{
  "lr_router": 0.0013,
  "n_kv_head": 3,
  "schedule": "cos"
}
Below are experts of layer 3 (counted from 0) of a mixture-of-experts language model. Rows are named router (the router's row for the expert), down (a neuron's output weights, with its number) and show model dimensions 192-383. Each number is 128 + 24 x the weight over its row's rms, rounded and kept within 0 to 255. Numbers have three digits each.
After each expert's rows: a language model's description of what the expert responds to. This comes from a sample of Wikipedia text that the model never trained on.

# expert 20
router:118132126172146121105149103135140141136147156154094151149167144152119163098125125145120173084120129170121175149155137136120141114089156118142114141132176116094120150114174140160139159081085123124110157092145160099137164130135125118085116171138118106169106131118086086128133151163148137130150110171148125121122112169121139122129084104107178110142133156093109091153092115086136169120103133137135097100142138165123127117162141176118097113153174132130098124091129144096113116103107103141136121107115126123101133107156154128122101102149120114117132105081145155134146107132154133164
down0:169111152107128138113113097151159145139128091098165152102168140123096107161119124105135115149135134111166166119135128138096145159165165127115112109070169117101106162104121113092140131123139113122137109139125123126109123088105126116178177139086148089148115170137137119115171120140128136161143139121080144113064115116138186134133134098121135153097101145078106165119121104158085134144145132136091124125162157093092108108132111062149134149136140136125160141142126074142153163181164150164146134160106113173157135210129112129095116139106165132109128107141148149095113161163107113120
down1:119102111139133118103102110130136130145109140120112139113153116109103153100078164114146133128136144082182154144149147129167145115170107144119100147134117133116108093090078123106131161124116139106129151067099112110128101168133123133091149110085100106095117125173136141123162117142109067110154102110138127069110164097106130135166113139131118151129138151171171092130101136119105133108157121107122171140149109159111123107165134177076126096131121140113132118121095138081143151141139093121142145096139143137144155106140148088151134119125108138107137167131119163111119152089165157119
down2:140129091140134162125135113116120148150121148163113117080127147142143127141110114081134101130122092131123108132115123123103106128211127111131108074126096125145077122121165137118115148143103148142140088102156138138162155118134159099164144115100147131137124086143109140113118117155100126118144136151120133107155141134068134134156095105156134180150150161143132150097129146103170174094156108109114128127104134120189121143112137138144096155149160080115046153123118142119145110100147148116099101157130110118140108143143168131101136129180084112071139126109134158149119107107110136153
Description: Money and math dollar signs. Dollar, pound and euro signs with amounts like $1 or million, the closing $ of inline math, and cell separators in numeric tables.

# expert 45
router:162106138135164137118135118130115131135119141155098152154171171100130169123096128152154149120124128136132148133148100146126122110027152134136113178157128134128124107149163114137164132097114136141102128108150139124156148149165097144114125154126156130146135114097098110118130135162142142134150098127135142134099104135102145118095115100096120099154087144100108135170138123146137122108119168125131126105123150128132115124155141152118138113127133122105112115145108171108134145144133133165140107144096161145097090116186151126139099134122135095115141107121122152101142108151134156181
down0:150131147182158073115115136130160118120144102124118154103111117170133180145141099134129090149131088120122133143130147128131105145182116147100081096102126132141133092070152159150129126117125121144132138141141138101102123133117123118145113139112113160189101104138112134161095145122159178157161152129106097095139106158145155126125156110100114130113114102122122116176092093140087111160144133135123115143117135165125119114169118168154126144102153092138123147122119142109103100139086119088133141102156112137133145105155131114136105129089115105131139087125163125121128171097134128105
down1:104142153122120102108122136127093128165139158098153105114114131097123120138133170130130144104102092106109122116107122176100135122151110097149092141124109085139141138150122119129136117100112116120141122172156140126132089074117126107145160113064126119109144085151172100138147082132132165155104135137099100096159140194092134092146155114134113132135144135136152119098124180076149113146102151118146137107171156100135139141126124157146164059162074155153098135106130146146121124110147136074153115138152115153181163135145169125116148157095150111152114178107092120086131108117118120127
down2:131139120172127115166112150136093136096183114144152082159144144137121123177096150129132140112146148091119089154149144126159131131118130141156121118109135103108157103125084086140121110144115115102143154135165129173126114134117145139151125108147131143161096119134101135155081126162167141126130084124106143118130128123087125177166108129127109145125173130109118115141144160146139094087125126091126172092139084115132100139076122120139112154146153150106130098139107144149137145116111153165151115145115088123108106105135130150135167171124090145081092091156114139108116136107161134118
Description: Foreign name pieces. Word pieces after an initial G, K, V, J or H in foreign personal and place names in lists and tables, such as G-ark-o, Dh-ak-a.

# expert 6
router:151119173133170064085122117148149136145174146163108177169159132162126151112124138172147150077126149145154155151164163118094158101089153117108110141106139105122138127129153143155163173118084103135111149096140171136141126135144138091103101143149153119158129153125094066138144158144157126117158131125149134113107119130105122098105098133113144091110104154118105090162083124107125160105102154156117101099191133158153129132131145147108086106155136156156134134131127146117136105129077125127143102099110126123123098132139144117133142096106122119117160097126164146103142096169152175144
down0:095165134120117141176161137131118106133135096105139101129124165164145121143176126068094088151136135116108136109130129114134121150182134115127167135148186123100096155125141133100085129125125094164167169118134139121120130079147130119081122118120096128072161149119140131114186139114120130140091128107161152158102114155085146124123108206147127123146170168135130079138120163141094099128147129117146152122134143114122103135121157187090106137112120159102113141158162096120142149101131117098126140151083113140144160148117141140142086113163185114127081134177136097104122128106105117113
down1:141149058133096157106122124142137137129138112124178114148124104148148115104107159095119131152111099123115144116110143128115107112171144092125156136131126103118076141164137117092156150158125087138144118128145118141099122134105097134153101132159093120118112139111147135132162138122101098101159113166120135172152113176070136142158124071152074148109132203133136159112115144108084125111148116134140147102158116124066074118119143116142093185114154156146123111139105120110112134120163149108128121151134165154094143134128146088156159110088120107139087100152084117106148139129106157122
down2:096151128160116152124076088110105150128155105121123096130101157113106140141145126131112134099148150151138118176171194088134134103117128124117163101136144140128117148144075154102064124152151167116121103158076103115112104123112144090166172125149142118155115143151103141112063092137096133103134142132122100150140149099133121113121126118131144134133115114151135163119131135149134116126129110186142106134154096120090115117146112074124143119157111114100139211080109116159119147170079080127138131170115178139119133161116155088099104104094146137139131142124067119102099124148160137125
Description: Table numbers, articles. Numbers in football league table cells (goals, points) and score/date lists like 3–1;, plus mid-sentence words like a, of, voyage.

# expert 7
router:133107119108143119119087094128129151134138132168097145138176116138114145105130125130154137111114142169167166132142124133105159107112158094143091147168156121124118116124150145142167139105099127137103164100153156130174123160166136126128116150138130112146121134124109112126140138157148145116147118121145127132107092102103163124138123116068168100131101153109063139145129117101176171128135147147116078133129158143114125134150123150113102105173157158148113106103133120129095133121115139115160089110095121114110102107152118122126102106139129092098133098081148179115164105120145158123
down0:134148138145098134106086144161121170137118132126141170111121152129125143132102158169146172168113090092076093115084123102118100152130118070110178114096080117118156099116123151099142143111150123113133129143130106174120102112121138098146128127109136135136128166082095127146098125092158066163089153127148146158111118119130149107126139133168074157110111111146117126128156088112121117147132168119053099141113120131132141112113116145172129127135102133134082137180093123138092094135156122128137140170135130147158121119098176107150117160093110116123093132089075113122125102124160122164
down1:130159136123114129146111142106136081142105136140116128139133087140127131108123111131172141093109104112104123180172130137121115126171123109137151150106122149127118148136141124098108126140114130133114116142113146118090087087105068074128182126108109178092137165118101090164100122200103123115100125152156120112118112127107120124123148143132116165131115145101097106158125099139134129080170125095162117137126127114132105142127165166118111117138154149143131152109116127060139109110155094162148114130145127144086113136125119100128112152100113182133140110112119143194152133125064117142
down2:099116122166115110126103140135151102135143118117111142141114131142095140127096138170120137091139128131127146126149134141112085095154077138127151128138130091145112154122148156156131165166131108138147135098124164142127131118154123069166107136123143099123111167124124090133107149081141147143126128155156133163092157120121144095130093072141108136134131126125130158074074123126153134118154172162123135135129119115099111169173119126142135154132134142134154114136094123140114059177167060121115152176097157153089123141157147119109126140134169119135112108107135097127121091130084106123
Description: Table cell separators. Pipe separators between cells in Markdown tables, mostly after names, scores or semicolon-ended score entries like 2–1;, in sports and results tables.

# expert 36
router:119086138126161120116126118134138143146151160146073127152140128168116161096115124143143163125103141173130186127146157148104132116111140096136085156132174107102129101158137151154164160114103143125097143133167147114154155154164093126119130136127125108150124115137110125159095150132153164117142084131150124117114123142121165105138111104102173118110103165099122124130138145100161144123119161140122078120135172123143104135164174165149126101180149133148115118137156135104089157102085112156133111138083159102094108103155144111102126128145118087135151135092137155087142088108156170125
down0:133107090099118122103135159116105090150163137138110151081129165171147118105110133143147093108139146141117123148137125128110115163104123107081118047118113119178164165132106112104130106173126139105145099179151120103112112111136147136133171107114153144112141147145115116107156146084127117174080116128157151176078140111137120133144136115163090139071143141154154133124150106129141125096146115095150136146112123089161134150140135157101106124147136131113106132102127151149108125104102138111131192126107125165109098117115111137149116153127120132126154069129105132148135149115181148125
down1:120161139134164120171089178156137154072113131126141119111138129127116131173127100110092119118160119086135131136140123119094144168128135107141163113124136149127169091131109135144153123118136130097143095158129104160125120145118167114111152148108176157129174169139096144116137170100089160104104135132130163139150114063139149168124066158125089106098144094133143118127168111153126111112162124142175149165105154153117103091118116130134143146142128109116113101099110150160144088165151153146166130127117131133146156155175102132082120154122162115141111096136174155125108171100103116095
down2:115136153137128151148181172113117113096125130147163145151154148100132120135103135153161145100151114095143139172145145159127139105132148126096124121098133157132157133121168124129102187133171143102083132114138102090137107131131129080146135139145121117134126137131094133130133103111122166126142140120095145124141160120189164181159173101186099122141125120136134143149153129134149180130121105145141159148122086109146097118112159135157165086111134112143123103148107166111118112088116101116155126108118111072129095127138128095112165122115151075096114123174109144140145140176155152126
Description: Table separators and colons. Pipe separators in data tables and colons after names or labels, as in Keith: 0–3 and Ryan Reed: LVS 9, plus list dashes.

# expert 14
router:137097151124210115102123111138125135142157168164094145143151116141147147089108125131171165102101141185143164109171134140103139107111153092116101158120160124114109114152133154137155147115112149138109134087151158134158145149173125107120111140149115113136095150121112127115099133146137142115154108130149147122104099149107137104110130104104174109145094152119097106149098108100158155097112141154120099048153147126139108116169151144125100093153141153128115126117139148118099106119086112142141095107119136098099117093157156100097106114130139077104138096098140146117141110122145117123
down0:097116145131106146161115161132133106163078159125140140114107161084159100126117129135157155111117129129149114093161112156113133132046121126072072123136143146100113137130121122149121163125120152125135160153160107111070123133117093150078116141109161177114109098121103109118162172155159131159133099108158124157152128125109148139142126106156138122146129152130147125176151148128130138142110105105090113093132149128156154158112095110160177144123135117112131135114145152149128100101108176119160112141130094132119124162123118152157129092140107113148187145096132087138149135135164118161
down1:096127090133119136106164114142109154101134140087124179134116133179137169131142136155146086146135141124178133153123146114133114094177131110162108123080141105112111152090138147118142142101108104126092155155120093100135104079081168164107134127110097122138156081115125124158114140139161134115106168094119131139116133158121122135103100142155106124137148082111158130096137146129090116135134159147140115161140120123154098179105114116175168158132126116158131099136093097162163155110117136128139120107102162092130091106153099122147159108072097146125167099131152165154149078143092139126
down2:122164099147102138134152141111139137130136140157130136170153135120141110083144142122078136153172124124096166107179126144093117099124175085150106117122098169124157143134106131146150108062174111137123122148144137148131146130097100104107146141188162138099134136126129134115138145109120093118127170134120165105107135143148136125099133138153116079107144169115162098169156104132087111143104120149092083088133148137142162169142121137094115107131137111157109157133145078133149146173125129154151119119088087105093144144120122123100099105116134107155105093116121110134103107137121115146
Description: Comma-attached clause ends. Tokens ending in a comma, especially after time phrases opening a sentence: following year, In March 2017, 2017–18 season.

# expert 1
router:117096110130162103139132119143154154184143162182101146130132136160141122077105126145148148089140148149131135126173132133123148119053126128113131165133165108105143114129124131169164159084124147152129139098163143087142137163151138123095114172114105140142119104113097111146108153149156141142108118147167130127128119158125162109091070128093131136125087144100068123121107133135126146093092143135090142087167143151109110083143107129104158120166174136140148137123159107156127125122093110129155106118069172124108116125133164068100110101142117108125151113114154136100130096137123131154
down0:125121122132126118120087123100130141131118128128161142123111083120169119112142107099071135084095130094103153128137156086145129133121126119115126095133123155147112121118102203136118142111103142127122162110103146107125128144123177142142137111131148104116148119104157140177130132130131159124166160104129125122121113086113112159074118113176135152158135111098144145120134104123102102144160116135108093107112111137149101108135143154144170127120117098107096097131158124127139109124132140109129109120170133120141140127132107105117151182091084164111163154082113128126130097192092156184
down1:122138197118131073113171112100125119089161115120165138133136101124171138138125119119142159142110118082091132150168098053206126122139099141119128147139084121097148132131116131159163108088103077104123116136125122133127113086123138082128136117106132176201137161116143103161126149150133154113133143094139111113093125166127139081140159091168106100127132126149177110148138149136133106135138113129138112117185170152129116084156170106127104099134106115142132143123150133175152099122123113123108160113105094150144125124124119160084145171142154113150155100139128145109130143125148110078
down2:129124139123105175109110132096187154122144128115114124121087167142131144118141139148099148154100127099160104096120124128076137144151106130123153117092133138134113171110115138134147129131111095142109102156148167128165134109136116107139111149122141128130172114121102142104129137136101136110100140114179074133134190106109129124130109163109123111114138121121151101138125152133151132100108156106128162137136148081134178128083110110124151140141126123090137104145120107101130172123180151140107128091103116144081124131094108136139172155118110177120140108147116171146141146187129147146
Description: Election and party names. Word pieces inside party, politician and place names, plus table pipes, in election results and tables, such as Dem-ok-ratiko, Cong, Labour.

# expert 21
router:148123110113156127106115131129114127155149147126087149138158151107154139129116123168173149098100134147141141132164148171093133105067122113121108160108127138103133112130136136157175140119139122123118159092147121126148136128136083156108135142135119114122131161151113121117126148140155169112209107135151112147112106142115181123105118118098132127149109153100112117181137130143160162092098166139100126101130141125129117084143133153132153081123120134098133145140134142127110116085113127165175117102107137113109114106147142134117138140155129084083141134125160131110131112137146164177
down0:135104113152154103106093096095150152105131100117118093184123066121067144147110119091100127130140137138140152104149150107141118105131128113147129120165113143117107141128144169135156136104143111127112160154085084106102092125120141156110141105173140081178118129118119081154151157126119134155102113122119103085111097121171142163113179121141139109117153107100127101123116108125105112152143158098116131142145092136097115107131143148150156126093116096171143093160118106107090153158132082152147120082104105130104158118116162151123149147114115106159061115138107127144098146106102078112
down1:117111115133131151105091138125117139113069111142156126139098143147118151108158117157120123112118157088144146126108106113107098122124123146172096146121086144079148091142129146095134145099111149102193169123138106142083107145145154164112171116122142125158125138143154094133117124131148118114132152059125124151128138148144146141138131115098106123113148133162166135115102119181125148116180118096133136124135159144143141141113155170138147106191112100115104141103136127087187108117124154150134106136114102102111121117129121093126140142116121107106090114072075114142168185141093126105
down2:135099120144067160106191148144168151083150125104170114102127092104123151171093131110122133123132149123100098138143136099112127145139172155145143114114142136068090113140165124137123123144091152108112108129099112132101159176130177119118151139140097115100060187104138162154109164112184117176138100137104101082143154122143139124115132130151178142128100117099144125135088107131112153135155113161120108130104175130123150122152132152098125113117101113116155104139136086130066123145136102137104108076164125122111164136090094139148154132140100102088104150169115128114157173083106129145
Description: Pieces after capital letters. Word pieces right after a lone capital letter starting a name or word, especially D, B, L, such as D-ors-et, B-ly-ton, D-ery-k.

# expert 27
router:126137129131157103122140113164127146129164149154091137142174156177116153107129106166145158101141122158154156139152140124103159097092154132120109169137154104112120127122144150160141162104091103124094138068154142128156138143134118097095115163145132104179117150106094081134110148147156132117141125129143131124106091179110149129117111118105155110144113149089107081148089126105149165096105129151126118101147135167122119107150156142118080120167161157139107136081123127117117096148097104140134092109108144111104120108171131125100105083114141120135148081097162155103116115164156162142
down0:147102171132151103144129099158152126145164097118148145091100134138119084136106108144136088137148139142102153125100133133153107146108113121154117123085151124064137149046143117092132120126152111146124158132129073152148146143114119171161125116076139130116090109111121115131133150134141099133100108096114179125130138174141110150156109112085105098117104120138126127105103114154128087147133105137084128127124157131159147134103122096116167145161127118155116168081128161129095074107101096142162161133132103154098111129095140160133124113105098141133155135096132165101143148137175154135
down1:112097089125124146115132124103144101124095135104112143128105127141073141143168094186143119136083112156109135087159138068133162064109122093169125129130139108156117148124126118123125142116133150153117188143144119138153135086134124127148100135106119125152156126151104118157112068160109097189155147150118125148149120140113138150116123126109136140091159131102113156134113148097131170136149145128096182094098137120125130111183115098138153139129127157129145119108108120104130133107102140137134144145157147134150170071153134130169118117124139132112150114137161119125160154131152121143
down2:141141111125101134065110108114167110125130125137117134136101154130129105123122140166078160119138115114128110162109096127144141135155136148134184119158154139130127121089121120130102140154114114151124105159131124100125083145136087167120156128144136085124083132158136136158087116122091115152134123119141056142131168097142118128148171148125141138137100080133144126147113142152139087130163076115121141157110141166115162093113112082148170104117149124133186132130154137130088190116137170125083155148149111171122124105121108151132121105090113184142091131119145116142148097160172116126
Description: Years and closing brackets. Years and numbers after from, in or table bars, like 1940, 2009, 1926, plus closing parentheses and quote-paren endings.

# expert 29
router:121131134117161135113128097122155129153147169148101159117140082170162138106110131150127158080110095158158114130146150145110119103057155099118110120149148155141085107135118181128157142088129165131106153099129144124132124142165138109138132184159103120132119124116108102108122152124127153128155112135145140124141116149106147149128122123082142096123121151121131113119130094090148159103095135173132119124144139141130092117151104134133094137143134141143127109097148133169109105121117075149122105142111118098135102098142119103090150099126151088104131099104137138150129149134147145159
down0:137073122096094131128125151132117127177088113125093124111182159136125096109144120140150129120145101084134114155160117134128138125161113167101181101175078142123162093105112116117118139096136122124155116160179138147100110146164102171142128082135103115108152165104128073119126094102141134116120131084150114104113147151168179136156129142145112162136139127099096103150164109144107144137147075161141153160128128093167132131151113133143093122129138136131166125121119146138124104111100122087149176092111150128144128165137119151149130167119140142138118157136110131135169177135117112070
down1:126073138088119166107113120111163142104138165119121188092095142119108077137111110111117111114117129134110129126110140139124130143159111123160149095127129141126135170130131112167153159151115121183078100128134121096169104081115130136140100135124150125096123151127137092096061144139138126119147145157131146154199121172149163116107113149115134123137124113126120152142156109076137148108166109113136119119082166179075165138126105091143126164110156118113123114163160109104109148161115122124128129138111128106125128138155159093125134120122095157157106147113096151102124141116121147110
down2:099170139125131121118129111152105117126108131145122085098147140110112187098109162148110157141075149122102123090118150117142160123109152124093127140171107092153121160159150112125146141151087107154116118118150156098180117129135121103127120133140115121135108155162168137114147129143113139118117142101093108195162138190110103137130140134098156150124143125130141127132105172130134145144137123128108084145078110134158120152153141124150090156122121120083128112117159164127144160123117162177137107146145176135158108120162089123142115177142121115167118119072115122109144109116102106142
Description: Mid-word fragments. Middle pieces of uncommon words and surnames, such as une-art-hed, noct-urn-al, de-uter-ated, Patter-son.

# expert 23
router:138116176147198102147109090159153161156151140146077163126133114115123135111092105165155151092124153189139145105140134144121129121083168121119102139147146137108127126148168150142129112095110137114113102106158152134121156141157101121119119141124094068126125141120111105154130161119146121153118099131138150097131122120123136131138119077124176090174120146114079113163092139113139164093107169093106113099169162133130141130146155149126107122134120145126112157123167161110139109103114096183123134118111153144085085102143132124076132111158132121122166139114136157112129128143140149182
down0:143151105114124135125099132113154101102128130132151156152054123118163129134159133097143137161135112109159066133112124087091137104122165103103154121140155142156105121118128172138138124133119145087070115173127137092114128162088155096129112139135149144095094139143171103124191161121105163124147127106145164148108133145158113101110113113129136166134128120137171118157139100148123160146162093131157114110125117148083113124146148114138106076087061126148140151145133119197116142153130132138166120053130151191134120137157155087121147112120160143116098146105146117090075183140095104133
down1:118138150099154126126089105073113137149129130152134125170099122155138131131138131152129090056105129100114124158139105119100097147101158117154104092156145148107096135129103114136107132137155149144127126110142115099144104169141140108140184130111157113111114132126138139123113095127154178151154112162157131116118106125137129089114141151136131103158125140132094155131139098109144135134132142094137117107086148098132111153132155115109135159143158136104115098106109104132087142144110118085089104178153140135209132066122134113138136098119113164115106143094071157119140119077149180124
down2:129134124116129126143171120157109123106110188111143093128124159090121155140133135111129153200105128133099085094151119153161117107155095136104169113099077156152136143102065152131143117101137176099116123134101127098161147145160136099123088107111149150087156131157127100118148179147138157131124161147124117141162093157115140154118150139092149156109155101136151164117130109134178120165103113079124094110113120115129162162143123094112158111173110103131104179143118077151148187119107160127089126149147120170152159114170132121130177127117138184151138138094099114148124071089103110142
Description: Reception and awards terms. Words in reception, awards, chart and election-results sections, such as Nominated, received, praised, %, Total, Won, Best.

# expert 13
router:138084152146183111138126114130151167146127134157067146123159141160119117135100114158177174074118150144138144127118126130126148107065131133138135131132134142127132118131166131127160120129108123108102129096154162173163132157156125138103087159146136130117104128119107120109109167171144134136100093100162137102130120140125123113123138132123192114161090138084112156156102133123136176105137174142119129102155142141131116140141127147080108121131146125139127144147146149116114091109101135148128121112109139135134112079153114136103103114147154109108148134114140151106155100121157131206
down0:152153109125183137161145136114089127084135091119144121157123123110128092106118139151084108108144152123130108106136126154136117094125165128128118172146117100105110139128133164141125166108162125057138149096105134130142142087131133119119113143110104098136128146123147151164112112134117114134130176186114165116142116128141163112076109135138074137170138140138161131098140098140146092150119138125115165119128128158164156145145159132108095157150120123119118176108118179161139144168098064097075133136121098140111130141073157134140149142100104133137117134153090149152156171087159129105
down1:125132112118151165164108107150092168140134134107136108107097115098092137114122146142131160096140133129139117084136130077143174106118121120128135131105113167159078168102140113141132153177135105120122076100109113147136079111149078116131147111136155142145126120122135160117134133130080141133122151124120097152135132092093130127128110112138172098118137093132116140142094142127173145095143138095149143142109152106099100140103150131089116116136115160100160141110159144102094129120120079089159177128140114149156142143076144100145138118133100142188142163116142181126098128096163130162
down2:147113105157112166136119122144174135125120123128130147067144128129135139111119153138131145133116159127108109128109143100137089178173166138121108132134139139098114128090067128148136151166061160123114137164100108119149082159108141096129139072140127123157124118149154114112155118108154135101153126144152106091090162141128143129143140131118134138128126133102143120115124108168096110117128136120126068096116145115080147134145150101137144146123161124137167164134128149148177103150120108085120126098124082148097134113152092151152114096158167146136135119129116154123129125129134126117
Description: Sports career terms. Sports nouns in athlete bios and results tables, such as title, loan, contract, touchdown, TKO, weight classes, free agency.

# expert 37
router:118108162128195109105124112137139134130143162146083138134177139152104155098127148176162155079115175164152147128148128124135180127093150113106114127122135099097126106118139132170157123121112120115120126086141177160148139138150125099115085162138138108134129135117110109108143148162143120123133114109160140136118119147118137132119128124110171109152107139106105107153108123111130160109113167156113091104151149171119118140151129179115090134158157160147132134103158129142093117114102136142133095121106157118110096086174124127110065094125113108119153086119146140092155104120155144159
down0:084143114091150097097127151128156095136115115138119116109097133072150113150125123160131131112139139087121105098120128161159093126122126110132123121160141102143128137080133092149125111133141118116137158135107148128130127097113112084107142116130161120172164124136157124140114138109131126141158149112151139096138122154155135123106193117113168099118158133100071106111100130131100121132120120184141093108142183116110121153149169105123127119163191111098165124133070124134120101147129119116108134117129097136108098111128118100135126097140076058147113131131088109100147176182125118078
down1:143150103102127122111141126146190156097134120107125119150173167110111125137145145121118118126135121148149093142140104132088167133206143135115141188101131137150163090119196158095116152125094097122114167125096141099150177135153130097141158129136135134131117123105131123137124125141108113115118114108102102146089108140116143149130141137160131125104172119115124107111175091134070120116131109144168169158134110105167148115131147155153124125128121127088127113098105139141146097117145144119121142099076115118109145131158121136136144154162089075167122129098163147151143116160101123079
down2:117140131137134090128089145156137107120159082121120125100141135105127116143055107107142125151136105127168111138146134161139115112131157111099166126132180126103152141111111186108123111137146144166157179133150133111153115129123100131166091102134126192153114113104159140126102128126131091126118166167163105110129136104182155149170119073113087108126124104141115128136087108152129164139118135102142136108106140143100101113107106144144183129100107080126143126140127121140115152127123166137126120148131108132127110087136112177130132135113118173110130128139135184148168148184119162103
Description: Organization and team nouns. Nouns naming clubs, teams, institutions and places, often after the, in sports and news text, such as FC, Rovers, season, team, University.

# expert 4
router:123100138101162128112121098141120146138167158162113117133128172138155124129126139166137145084081116177150105132149172174108148104052130127096111126128169116085125111126134114144171118110075166138129147102124165116163156148114093116095126157102132095094129121142092099122144173154141132090195084132167136116129116137104128121135121131115158113133106139117126117152126108139183157139113141151103120106110134144119146090133107144118139100164135139140129123123135163102117096137098114139149122132150130114121091116145132116108117130142148113094147135137124124105160142170138139193
down0:144076144137154155127151125134117127164127128095171151108129105086123107147117113150137164148110157133128148124171113096160134158118133148160110134125124158122112123131107089128127109116123155118133129112147107108098124140115156097099143093115112125169127119141122124197138067117128152141147130085119123146124117110144125119085146132053114109105137152136135157156171150172126127128119073165115162154153109163137121122151170136148102120162134118109125128120132163139140129069137144131093113100157143093158119134145167146136124069070112112142130135172069126105130106162125139120
down1:158147135113108143160160107166164090109115107113165100133115163129136092139151147135121109137140085105118090150136126131106104111168154132165104089181096109152109147133138104094123090103117115144126128146137117130140105132158121099132152119091152145134089159164168160088128114138124102125131147163126124127098142126144135119147152100110123117145136113127113134132141149113155129130188126095120115123124122097107146167088131118175117141133121108103092186129125116122120150176109127116109112111118130140145090134113182090157138116100136131070104109129169116114119142129120092129
down2:092148135067120108141099127149115134160102120132109132125117072123133084109125100101120133125136132124114128174141113145160117104156117131157142089108174130134130123099087140149149096145114158131129129123079113135101126091113136074104148125115145141135155114137136140129152133134186097131086128122110146146088134111133092108112162124161132168142128128113112099126139137184121146150146160161151158133119114085136093152121110132111138112117120100115119135123102127117143066067112110129141137126132100135138115136130146104133116128128145114120121140099135130152176149101140087162
Description: Mid-word consonant pieces. Word pieces in the middle of a word, often consonant clusters like ct, pt, ent, and stems such as press, vacc, bomb, protest.

# expert 46
router:139121164144204099126055132168155169138174158141116166153151155132096143131079082172126163079146137143137132117161133126111151109100144111112121156126136094130137129155138131143138139128124127123111140093155149116171134132165142127109089153120130131162087170095116070123104153159105127090151123110117128087109108123107136092130068129107155112152108141093080111114121150119155157093142153124130137132140135112097112133166137158127086131172171130118096131138109127143117121150100105159167101120107165113071112090137139122114088134114120115114156124104148142115136121133137137141
down0:134155097124173105144098130124118154132114073156120081147126105108151153141106129104153095160164124118136145123091108109107123164118135105146147087119087129134148140136097141131137156125131115074103144129134113131140142080114139143100131127130140147164189080112086120119154096147165119133110125119084169170142135079130095141157144127127098183090150151127139132126111139120135102180114146110122131101158137130130134153168127118109146195113170157110124129091117170137099131116146114136136061137131132133143143124127112126107138123154102175134145131114121139154174124158095160149
down1:119120098157084082110129136137130133103091095104173173161132130083130149121128131111140142127108145135158117118135136097095102115190156170132148093172136138129073133134150116122090132080141119139106151112140172113131169131099175091092118118133149149137080157184117089129111120131138152132105145121145125148131139124114125152158163116100166098108137114157124154153072118118141099100109103096118090132155107140132180139148115142146135105154110118147122117155077099145104096124161195129090165125131166142146100143107140100111068130139116151124143113114129102167129125151143121149
down2:159123102141115090137137124113102146143139121130138132110146123137116089100172103154138115127186124133129111140132097133127094114114157157093145145168141170154104133201135149123092119105174146085095135101164132080143151134097159128163120110105117092143130128139107102127191077148091113135127116122122133086131097125082108136146114125097085160142130118128138153083162122096121166122137121120177164149136114116129122131146135108116110149127123075164092135156112143156161141131160142108099087113167160098105149131136137134140157125166113134137079119146110124134139092148130102164
Description: Single and word endings. The words single, one, separate in aircraft descriptions, plus suffixes like -ed, -ive, -able: shutter-ed, progress-ive.

# expert 9
router:143145122125157093134111114140140138138116131130093150126129112125157138067113118165149144091111128188149155123144116135137106107090179068103116151120144092105138111142146141137138153113114152140120146133168165136178143181116119113135156157155128099126111140115114146136128173147126082123127089145122150102170103113114132110122101077118194096137102176129123118136154094096157200132140123134121104086149125153112129145146146116126111108156164150139121135111155127094109107116101120145114122105127121112096119119154159109077117116141160118123138128096131121111128062160144131200
down0:103132121138104124124115134109181120138114138117115099099138157161140104148113057090138146141152147105137076125130131150179133143174135111081103129121133153147137120125148115125125140155169128068167143130120114122106157128148117077129101163122163149055112132126161100129101143104143112124122118101079128116064173135129130130152132140143095129105130095160095121089117089146108117083140157112107120119147131144145118149069100151166119170171115137103108123104149138119174125154129130128110114143153071084114086122129126163144123151131122176137081164129167122130121122111172093160
down1:104113132194114094112120176136144141164143108125108128104155122149137092160140176139133121130107158125126143153146107113147133153139125118132087142154141121150156134130125141150124099102116112118132120143119104141131107145075141100114112134117149098069119116157093145107130132143151112111147110116135111162099150115166123082153083093099148116099137129146106098133139192156106134119140111149098103124136135160131097106119111127101158121118108112081153112132134142120104115118129127137044145092147131101136132176115121119156096174116177090127174123162101119118147115135129101140
down2:139120138181126117144131125140132164093182136140086103163131134127140119107093159130096155109079147127154154107133110114129124121104144128115086133126139123128120161135140116151091141132124162124153128116152138090175158161156154103159156180120160093152143150140093167174109145120136118092099100142127100134130136171128153143147144158121141109127094116132129119133124141098163110141150137128158113117094131103079168125144140113155127120117118117140145100123122117112130136146110083058116130140142172139137137094143091114079187130161143088151154139135104154078141097122097093130
Description: Headings and list terms. Closing = of article title headings, List in See also sections, and abstract nouns like tradition, origin, concept before of.

# expert 10
router:126128140122160099115131121160139142129165145156094147150175151169116155111126125168140157097137146163153158142152125123104166103089154129133101172136144088102104129129132151156147146116091097125107143071157137127149142138141118098101115158145144114171109134112094080128123144159157143112146126119139138118107092169103136119128111120108150101130119145077108092158084128111153164099105131158126104099153126172122111108151156136136089126160160168140121143083125118122113096132096114136133085102118140125115120110164133111100117078101130122130158074111163146108132114169161166144
down0:123142141118091147144130112162163162151105120124133147148091156083129155070125132110085081116146148114096097123159107096121128073113101094078193098132127164112152155120142079117135131138108127079127143183148146145153122133135157163109164132120155114111108112093131133141157118147163141192100126131128125162139156133071139095119111147144140102103165161146145173116146106118128155115169131091152133110129152124097121094113097085137111142116124052111113117155124136113149155159117150119112098136113122121102180194142100109136142121129114132132121123139180140138138129104118118149
down1:073101105086090128157150115135159123133119115117143093151100142149067125118121124132136170111099112136104121103134138124135087092109108118144132125128144166138134168108127118119138128156126134115108116142150105113156168151149112155096130084127104147105157137123180097146139088165120150092120139151135119120147125141143112108124172139141120115097138128139138154125118149144141098084146132143102138089141117163159159135153100123112145127105097183140121134132128097106126105151143155068115170135128088152156164176115114147125131161115121140073071151140120124110140155119112148143
down2:092137163125115147153130152131108156142146119070146154111074162096146103148126142132126146163166155123078082140110136127163128117174181107082118104109104150111070141149129138148141090117177140111163169128127109158113134108123141105113105144109114096131157151093139136125114102120139141117134125068140132150131158129121149141138130125158109117144142097127135107174104129152123130124138178153123062149125120160107136131133091126124155111117179125134133130128104119152143149122115130153124146068139129165157113148089139098120138134075128162127137105086114116125150134079104098098
Description: Digit and name pieces. Final digits of decimals in statistics tables, year digits in career lists, and first-name or word fragments like Kathry-n, Rus-e.